Below are experts of layer 3 (counted from 0) of a mixture-of-experts language model. Rows are named router (the router's row for the expert), down (a neuron's output weights, with its number) and show model dimensions 128-255. Each number is 200 + 40 x the weight over its row's rms, rounded and kept within 0 to 999.
After each expert's rows: a language model's description of what the expert responds to; "comes before" lists some tokens at least twice as common just after its tokens as in all text. This comes from a sample of Wikipedia text that the model never trained on. Tokens count by the router's weight.

# expert 3
router,256,217,236,230,168,235,147,236,174,282,170,189,176,257,233,252,258,238,166,192,172,148,203,275,184,180,184,260,153,153,195,260,160,237,150,234,249,151,226,187,172,232,245,150,148,175,142,187,159,152,186,165,180,133,225,166,240,166,184,198,245,240,269,207,158,172,230,222,152,167,137,181,269,191,169,139,137,229,147,132,152,242,175,243,153,199,149,248,155,266,249,241,222,245,235,232,134,238,225,257,222,190,256,207,248,194,185,171,204,222,165,170,155,232,172,161,145,244,128,221,237,231,249,169,162,228,236,218
down1,220,165,212,246,220,197,136,265,197,211,163,117,181,183,242,181,256,168,165,185,208,164,232,189,191,299,196,224,166,178,191,202,196,246,164,212,185,211,252,219,169,188,171,146,162,163,173,176,214,228,213,194,212,210,275,243,215,176,197,224,238,160,199,202,231,228,267,217,229,313,252,178,196,276,282,221,193,239,211,172,274,228,228,204,191,174,241,166,171,226,117,181,198,196,259,241,156,171,180,157,148,178,186,247,237,215,212,232,179,205,130,257,212,232,144,207,192,232,218,164,234,184,225,260,184,195,167,225
down2,184,169,229,158,203,204,182,183,119,197,174,311,244,154,225,211,211,220,193,254,247,247,296,153,203,173,182,217,179,166,136,221,150,224,207,257,156,184,169,202,221,210,144,168,241,200,209,246,235,194,234,132,181,184,206,212,198,208,206,179,203,252,206,120,195,192,218,223,208,246,259,116,201,183,152,156,175,248,209,108,195,183,219,217,185,260,239,174,169,99,173,210,175,225,186,233,224,235,182,188,249,160,187,268,216,231,180,243,173,184,196,259,214,196,206,264,231,235,172,205,126,178,178,226,150,183,278,166
What it handles: Clause-opening function words
comes before: " been", " to", " was", " were", " are", " is"

# expert 12
router,232,222,196,242,157,251,155,216,156,266,200,189,160,234,234,241,235,224,153,183,184,152,203,244,173,145,223,258,185,158,220,240,153,214,146,259,210,159,202,175,143,236,202,171,129,156,149,176,122,143,155,177,159,157,246,181,200,144,164,178,238,216,260,230,176,138,238,229,146,157,152,175,260,163,165,155,156,247,160,155,187,215,171,240,151,213,171,269,171,218,232,242,230,220,242,238,170,244,232,283,215,154,197,200,266,182,161,155,211,185,155,134,151,250,187,158,141,243,180,208,246,240,243,162,138,251,238,223
down1,158,216,190,309,159,291,140,191,192,250,179,201,188,183,244,220,225,207,182,211,218,233,105,180,197,175,119,181,179,179,192,216,214,185,195,231,227,244,268,202,158,173,214,182,202,267,221,153,169,239,53,158,187,195,207,160,220,181,173,238,218,192,164,208,142,145,196,219,202,193,277,186,235,146,178,195,200,151,212,229,185,147,247,202,172,188,183,195,232,183,221,124,213,224,228,202,264,220,184,135,206,272,191,156,187,181,156,176,216,257,130,237,258,161,227,145,155,184,191,233,276,221,171,151,188,249,217,288
down2,161,191,209,187,244,181,99,143,204,256,200,146,229,191,210,217,221,163,169,187,239,229,210,185,219,150,108,241,165,262,205,185,161,198,205,213,211,230,210,211,236,204,180,145,191,252,136,211,226,208,216,219,188,149,257,264,126,166,240,200,170,133,171,208,262,250,194,242,111,165,214,115,104,231,228,206,191,207,213,222,194,188,236,176,189,167,190,108,228,272,205,243,230,196,258,225,204,190,191,197,215,197,217,170,185,253,204,127,251,276,178,228,99,188,192,210,160,245,140,268,326,269,152,225,206,212,265,200
What it handles: Table pipes, light function words
comes before: " ", " \"", " A", " L", " US", " H"

# expert 32
router,212,205,241,252,166,220,147,243,153,218,220,169,177,209,229,209,232,220,153,188,200,181,139,271,203,175,154,238,219,157,184,294,159,250,158,236,209,181,251,172,122,236,254,195,165,125,172,187,165,180,171,175,170,125,232,187,243,145,165,205,228,268,277,191,124,166,230,268,115,147,192,176,215,153,203,139,135,228,165,154,194,246,189,223,203,173,133,237,194,285,236,236,229,206,235,226,182,235,234,248,217,158,255,233,267,167,177,178,205,183,136,111,168,258,202,181,158,231,190,241,224,188,229,193,145,192,279,229
down0,179,248,189,174,160,246,163,195,162,160,142,256,233,250,184,232,237,268,196,155,199,270,183,331,185,111,242,140,251,233,257,102,228,239,195,246,128,142,189,158,205,243,141,195,210,217,199,231,184,272,220,166,203,155,138,175,139,216,172,162,200,222,227,212,205,220,161,241,201,307,231,198,225,177,166,166,241,232,178,168,168,179,224,243,141,245,173,170,270,180,203,229,191,211,182,186,205,248,191,227,206,163,208,189,177,234,219,186,154,218,221,221,227,189,196,218,170,139,226,175,217,175,255,191,196,220,175,199
down1,234,214,192,146,185,198,132,203,216,218,167,196,231,224,167,213,241,199,175,180,161,258,163,254,172,114,164,244,196,166,187,141,220,288,217,273,171,255,172,165,216,232,243,160,226,180,188,189,193,191,200,103,117,158,162,199,192,216,201,234,217,167,257,213,202,133,213,196,214,208,216,273,201,208,184,218,233,210,217,183,180,215,191,180,187,205,176,256,237,179,135,162,246,198,261,190,170,171,223,192,193,148,190,213,205,181,277,183,192,133,193,261,247,229,149,158,248,220,202,189,228,197,184,155,155,203,194,239
What it handles: Digit one
comes before: "9", "8", "0", "7", "6", "5"

# expert 44
router,206,228,190,251,170,242,151,254,212,250,196,198,164,251,269,237,220,237,175,192,178,173,123,305,151,176,214,224,212,162,196,241,207,226,179,288,223,160,235,212,158,221,257,191,125,148,187,181,196,172,190,142,166,175,240,158,218,158,179,235,224,242,222,212,171,150,203,215,156,161,166,232,203,167,180,156,153,272,127,154,187,218,161,247,173,221,216,231,152,269,251,230,216,207,182,200,124,184,237,279,168,196,219,263,212,178,164,156,228,231,174,154,166,253,197,151,151,257,185,229,212,247,290,163,135,234,283,208
down1,201,221,222,218,163,205,177,186,236,114,196,171,145,174,180,189,229,204,123,204,217,126,215,199,236,225,341,210,180,206,207,199,173,188,187,174,242,253,166,157,144,187,132,222,210,199,188,196,250,158,167,212,121,230,249,270,189,210,221,193,229,260,225,130,192,150,155,266,204,168,140,159,218,120,217,196,231,122,279,364,202,206,198,242,98,157,248,222,210,223,271,211,231,216,161,182,226,139,216,262,131,246,211,160,201,197,203,143,245,217,244,233,155,197,264,298,193,175,215,149,152,185,126,221,232,194,210,159
down2,211,230,157,229,187,205,101,254,230,245,228,161,215,211,225,279,183,185,241,244,183,201,186,211,140,187,208,235,191,195,149,272,122,235,170,110,187,172,211,165,144,259,191,179,120,138,272,186,108,152,167,265,257,217,187,221,267,155,228,177,172,223,210,243,195,157,183,209,121,219,173,242,229,215,167,198,165,265,195,126,171,217,195,224,153,241,150,205,229,235,244,192,205,239,179,223,144,188,269,248,223,155,242,206,261,199,171,234,186,249,187,180,142,202,150,168,160,145,268,239,269,204,155,181,159,118,160,212
What it handles: Quantity and position words
comes before: " years", " months", " days", " of", " weeks", " place"

# expert 31
router,254,234,198,266,150,212,158,217,182,241,163,179,157,272,263,241,261,220,128,194,179,173,144,283,172,148,218,255,189,185,234,228,141,237,152,210,221,137,230,158,137,231,241,168,151,143,190,168,146,143,180,164,161,152,236,173,215,133,188,199,223,230,245,210,195,140,232,212,185,135,154,167,217,153,183,118,130,254,154,186,205,227,194,214,139,217,179,240,198,259,244,250,215,200,258,233,192,220,237,259,219,144,220,222,228,157,153,171,265,200,149,128,145,232,191,152,136,238,154,198,250,237,238,156,168,243,244,228
down0,180,194,260,237,169,212,243,271,214,200,125,228,184,162,147,208,207,208,137,182,202,196,200,199,168,242,191,105,220,197,225,145,244,174,159,173,225,224,215,290,148,197,199,155,142,202,141,243,210,302,239,247,233,172,216,204,225,250,185,243,231,163,178,183,139,229,231,152,216,215,175,242,280,284,289,162,209,167,227,240,271,181,272,206,216,242,166,142,183,255,168,209,172,194,236,197,211,219,231,177,196,165,202,186,230,187,195,180,233,181,221,202,260,107,197,190,191,178,176,196,134,230,169,195,181,261,187,163
down1,169,203,198,208,162,186,187,222,155,202,200,258,238,180,132,209,225,240,222,184,209,214,194,189,235,150,166,206,186,169,213,169,267,160,222,199,183,198,195,178,207,140,205,194,174,213,203,140,162,255,170,244,166,222,145,218,262,244,194,136,268,186,188,208,165,205,212,150,165,168,184,175,235,211,158,149,216,202,242,233,225,200,220,172,255,189,150,224,148,222,201,216,133,265,241,175,237,212,204,262,234,219,260,127,209,191,212,228,226,257,184,228,193,250,185,147,227,223,222,200,249,217,164,274,322,170,201,189
What it handles: Table row pipes
comes before: " ", " Total", " Win", " Party", " Turnout", "+"

# expert 64
router,243,265,247,222,179,213,149,218,177,248,191,201,193,259,280,232,233,233,171,192,151,181,227,251,169,125,205,266,225,165,213,243,173,219,179,201,241,125,222,199,144,250,216,169,157,174,153,162,158,181,189,172,166,146,257,164,198,163,133,170,231,211,266,232,171,119,223,209,130,165,154,187,240,167,180,115,154,235,149,190,185,230,183,241,157,192,152,230,173,254,247,247,224,202,227,238,199,234,219,231,209,169,241,242,251,154,192,133,221,217,188,152,104,252,211,185,107,243,163,215,229,224,239,151,117,223,253,207
down7,252,185,257,209,202,119,179,231,221,201,261,193,215,183,208,169,221,164,222,284,188,245,231,141,161,203,162,259,236,176,223,241,189,260,234,114,219,277,213,191,232,225,164,188,148,231,182,185,211,145,228,240,195,173,198,194,222,160,194,163,160,147,165,172,251,230,216,123,145,217,200,202,191,189,274,210,247,221,195,165,173,220,167,188,172,141,211,220,164,193,207,132,191,276,167,187,318,126,226,297,246,193,155,205,208,200,180,255,254,192,234,187,165,228,202,135,168,252,167,255,241,153,154,190,178,186,269,258
down8,179,214,233,143,230,232,121,185,128,143,193,189,247,192,247,246,152,239,235,229,208,227,233,205,237,137,247,225,164,194,184,165,249,261,253,201,141,197,218,210,233,200,132,169,180,235,184,219,263,212,184,190,166,134,208,225,208,245,228,178,146,166,242,196,148,254,206,185,160,174,232,130,159,243,214,225,268,205,179,228,286,209,181,146,65,155,170,155,249,231,207,219,193,197,228,183,218,119,172,164,185,212,224,201,211,245,203,202,275,254,253,177,288,209,239,202,202,234,168,163,176,219,103,182,190,175,253,210
What it handles: Showing and table bars
comes before: " ", " in", " of", " at", " on", " that"

# expert 61
router,243,234,202,238,163,223,169,238,161,282,191,179,185,228,227,214,242,217,141,201,173,159,199,278,162,168,233,263,231,179,172,247,102,229,151,207,202,179,201,186,153,228,247,160,95,154,143,192,168,166,189,170,153,154,273,176,199,131,172,198,227,215,260,211,181,168,231,254,176,162,148,184,236,166,170,140,163,244,160,144,176,232,182,259,171,246,190,261,165,264,271,254,206,220,235,231,157,222,247,261,223,140,247,214,270,145,176,178,256,221,194,111,124,262,196,144,163,255,182,236,257,233,244,185,171,218,280,237
down7,123,187,178,181,201,169,92,189,207,194,181,226,230,226,266,200,211,198,123,226,180,141,136,183,255,196,188,173,204,238,202,129,199,284,231,234,202,195,145,194,193,256,169,136,267,160,210,210,197,172,150,191,131,223,306,221,184,171,160,193,185,151,217,242,190,200,170,153,213,231,181,173,165,208,203,151,205,218,187,185,145,183,180,166,203,190,246,240,229,212,179,214,256,274,211,151,227,225,192,237,183,213,261,180,223,199,215,187,244,220,212,196,197,159,171,186,234,254,135,134,177,234,161,191,175,280,331,117
down8,242,197,155,217,215,145,259,198,253,262,204,132,201,275,137,206,162,204,154,230,234,208,201,171,153,215,240,158,133,194,225,179,196,168,202,173,205,226,247,129,177,233,230,221,198,289,227,209,188,272,208,176,167,202,255,255,194,181,222,190,220,240,207,217,237,131,173,197,178,128,225,192,192,196,176,178,258,173,240,240,150,217,201,256,163,207,219,152,198,212,154,206,239,173,178,169,221,129,171,189,185,212,143,171,241,212,230,144,207,196,243,246,181,134,198,171,181,101,182,197,174,184,231,260,191,180,150,223
What it handles: Main clause verbs
comes before: " to", " a", " been", " not", " in", ":"

# expert 14
router,234,249,203,229,162,249,163,183,155,246,172,183,177,249,273,240,230,191,154,217,176,150,218,227,181,132,181,235,217,162,285,200,103,213,181,224,225,172,201,196,155,226,234,182,154,169,143,210,133,152,193,176,196,137,240,172,165,151,174,198,245,226,263,231,177,156,236,250,182,190,146,186,215,165,167,130,128,232,150,171,187,224,175,222,138,138,170,251,176,208,237,238,226,212,220,244,180,220,232,229,207,219,253,167,267,169,177,183,258,232,145,174,126,302,197,156,165,234,173,215,235,261,247,180,133,237,226,239
down0,202,184,183,227,174,201,182,148,169,144,197,212,200,198,138,157,170,269,218,153,235,228,230,217,241,178,125,165,197,129,186,193,180,220,197,206,244,79,317,111,178,189,234,209,225,136,218,172,128,198,243,185,148,172,189,223,270,175,203,251,174,218,213,129,257,153,163,192,181,181,163,227,196,168,192,207,158,231,147,194,186,295,130,227,232,189,323,187,193,234,263,194,234,171,184,161,148,201,198,217,265,210,299,162,213,198,188,193,232,185,222,161,229,206,155,220,252,213,190,189,150,193,279,235,219,184,252,288
down1,202,213,186,213,216,229,162,141,193,234,249,272,212,218,203,269,191,243,236,217,235,158,138,200,204,163,138,205,223,212,207,141,210,185,186,153,190,237,189,206,218,196,191,183,126,187,181,214,136,164,190,201,222,165,192,236,190,247,240,241,235,171,219,307,162,261,212,259,231,221,186,199,230,189,249,264,136,202,245,238,175,254,198,272,175,166,209,274,217,168,148,212,162,176,225,190,161,149,142,220,184,219,228,86,162,179,185,214,190,185,199,160,168,246,213,161,136,231,107,207,234,201,227,256,142,197,186,255
What it handles: Month names
comes before: " ", " of", "us", "in", "ine", "i"